Weights of a small mixture-of-experts language model, trained from scratch on English Wikipedia: 8 layers.
Below are experts of layer 3 (counted from 0) of a mixture-of-experts language model. Rows are named router (the router's row for the expert), up (a neuron's input weights, with its number) and show model dimensions 0-223. Each number is 500 + 25 x the weight over its row's rms, rounded and kept within 0 to 999. Numbers have three digits each.
After each expert's rows: "mostly gets" lists some tokens that are sent to it at least half of the time. This comes from a sample of Wikipedia text that the model never trained on.

# expert 16
router:508486537513507513503546491487490482472491540537507493506465473444483505489492507475506471497513528514534558522510547493556490493504566470545496535505460505511467502509503507460503502498519478462492504520500475521502489515480475500476485474526482512454557589509477490486500511497500569536523498485523545525519490528515491531511487538526474520511537516476507507521488500560507486519510502466535507508503482503509501499541494548521502531519497479492487492491499483472529535490499488494495512488491462511505537505535474446484498526509519485519467553509527570517509552516473498497485496527496459461455471471495519490539504481540521517512507521506544506507511491480481509516522
up14:509506489512523509521542552526492503508488541457502455479465529465509484524469507494509533458530467499519530493461514500523461506484463440473488461562484513500450509508490525499449475510477487487482470539502462508456511486509521517501532482488520521472502549477480463512510509521511546480531489530510460538490504512505487533568475477470547475530516515484463529522516518515486459500497480451500496464509480471532522505493484500457513482467514515501486511502483468511522538493484522516560486499509533478465479501485484485522480498498509458507470511483520512501478514475491538524512530485520535523500525536545522491492474502499510496494510503509552494517505463505467479452538
mostly gets: "British ", "To ", "French ", "Chinese ", "Russian ", "Spanish "

# expert 9
router:531499499505523475503513524506523497483472463475480491505476464495497504483484519500526512480535534458541496469502534490581541504506506477516488529463489469530539503514476502499482516491466533500527480535487484522500491520502481495510498482501567492505496517484499484506454518484469476485494494527534518524532494522524469500498539517510467494517507523493523502525436498526489500511531505499506506504509493444485520488512458543469452517505546491477515524459491523426507540477468510508470525516504511475519530462522499472489541532518464538507495536541517497513480528464459518474501526478466446465493497506472543479498553501520496497489493488449514498510519469507488537447544
up5:493507454516482518510535454462526497534458525531492499484490476512517535526452508452482523469497499466472480516520508433482518514543490493544507517466515487493512444487498543451496512520534526543488511523510501495452486527473466546528520528497510491528518505490501480496442487536487523491539543538493500481486459540518501487484520507494486490524487524448504505506511471478492489498545503534502522525518509473468478486548506470497555477487498468514468526492470504513511538459492525515470485480583477519486472509498499520468478474490504466490495502523536508474498482458499518520500522528455482500494483500492531491468482465511499520527522525536490482527485509517481487483539
mostly gets: "San ", "Grand ", "Central ", "North ", "Los ", "Red "

# expert 36
router:499508515515549531521513502478398449516502501505500497518488438502499486477499496536507505492435456480518506547511487515474444464505523484509490498476535453530550504492483475505518522462503435519495514483485484529537466496532498481544457480502483535466515493481467467494513536464470521502526499500498496514544505501484480521491564504485511489484484481494491528509523518524480471455472503514491533518492501495548501498521472525515510515551506487490510497470466482503539522522519555469497552495488477498498495496508468489536496517494521503501501483515543534534450502537491519499472512517511496498538502486492489506524506468502528502514490511466514534516443485480468499515503
up4:519539506527499525495471472528501521486500527454530517505472488521510483458513519469478514504512523458557494539492537481473459482465515484523503502477470540459522535511512490454491513538483540473515507507491501514466480446484472525474525513497495515477480499496506505524497488500520498523495497457532511504514474487555516545546526525524510523473504498511496515491480528490498484492520437495515446501476413453533473479488460477508475489461516491534487482486511529499503494542515496451525492537538491488482505522467504468524498515448492506466496504494526472528506511535537516538516506494503492448479459524509467509462510529493496477525494525469522535511509476535505506510543
mostly gets: "ement", "ick", "ack", "tion", "ated", "Cup"

# expert 27
router:494544515494515494510530514502484447508512515503517500524493506488516445514491495475534524516449492522497545509524525482483469487465517491525472527495466539555496508484493479491519500455512531493505506479453496472549453505534464479455442517476514481474476497476482485502474477504468538512523481475519465485480530470493498496477565525531488551548484474503511535484466499496490499472502493505475522504471506515543504459512498501497478467527547477509531518489468487458529508476487510491486497497455492488525505462504451469517512543532501504525484510491539546492475481479499499495445494521496502510535457506455512514468484491506510495537470502475513527503452520459512479519557
up13:470457513483518528479461445493509482490525531463502565461502555479509499485452536490528455505499515504549522498476506490462507465459556485498503449522508494486538508485518481523497503551486501496527510488515478504505545519504468517532491544512486483503479493526497473511486446535513495522524516484508534509492496501524519518525482502491481562486504516510522504491535516512494500531526468450474472521464439499480450484513533437524475498487515518546457469513516467512520438513497495456468518508522483514515493512506513519527469552491490498484479498490513502438523527476521506516473509476483522482492488494495513508526503500493512488476525525485531511514485480489506486475551
mostly gets: "ai", "ie", "ina", "io", "o", "cin"

# expert 5
router:521515521516476516506539515522517479506495520504492503513473474479495477477486573540502518482505486456535500521531497500517464479569477465568495504466491479512493509496485495488510508508539486483505484465482505513472500532499483447504485493539494526503521485479511467510506505480437486521504483504546502510561508502508491545503538538502477540535497506438495558501516509500469480469500518452469530547495484477504524495521447521479486518523532530485499518477508501475536524507500515491477512491499496511501504499511470490512560527512502540497483462548470516492472548527497534482481537508497512481503486472454513490518572455492503504513497493450512484508505477505511560511514
up5:484493472529470525532490468526493541508512480479536513518471494457545445451475522517523465502459443502506509466485531489502479503521433500510525511524514510487498476514464540507478473480517518516504479475508509509489557525481520551492468481539510532534494512495443474533490501529489461538475459494530489475470494484461474481437517485530472470491536523477500535497491547493493456503532498542487489496493500507495499501529526508482498519533515463514485487523515472474488509482540465493477529508476538471497525501447525508493485515491524501504482489462508522538509492523493507499486534501512508517526495468513497532535516533489490492548484484483547510508544485503529509436504
mostly gets: "States ", "Australia ", "Texas ", "Iowa ", "Angeles ", "Army "

# expert 18
router:489500506500537490511542538471539481457502483503521426499487554464504509476465520537538488460480429468510504501485523485484523497541532511497502509483511527522481548544496494477517507498496522475517478526501494503519468509523494518483481508528502493463496517504490489459486514500469526568502495468497541518505480488494501464490505525535513526470524514495545519538461487507494482506510507478515505550529489510496492550510496511420506449482490485479449475526499474468496523446467535500497491498498522487520528464531505500514546522517530516514562494531465479513498524448497481500502531476468483469518469524493480509508513508501485522503510511502532539503471472519487544498518
up6:486499493471495484518471528515515476468529546463493505493508497482471476474464505518490438505531501482509486528494513486471497505480513530501490463503551504520474484540499468498480481509516492515529463543470449466505502509541508466530499492523500526542496542522488472507499493543506525484498501500489494521532542416516447513466495534462490532465465522489544488539459469508493477501516544478502506477493481535554522491491496490492471502489456508546517501443471477497462485442507495507501508521540480525540499495535530530526479496505521520512527478501493515521497479501517501477518506490498533464531538486516482476510585480495478475536500527479506510510478475530495503496486
mostly gets: "l", "j", "r", "h", "p", "b"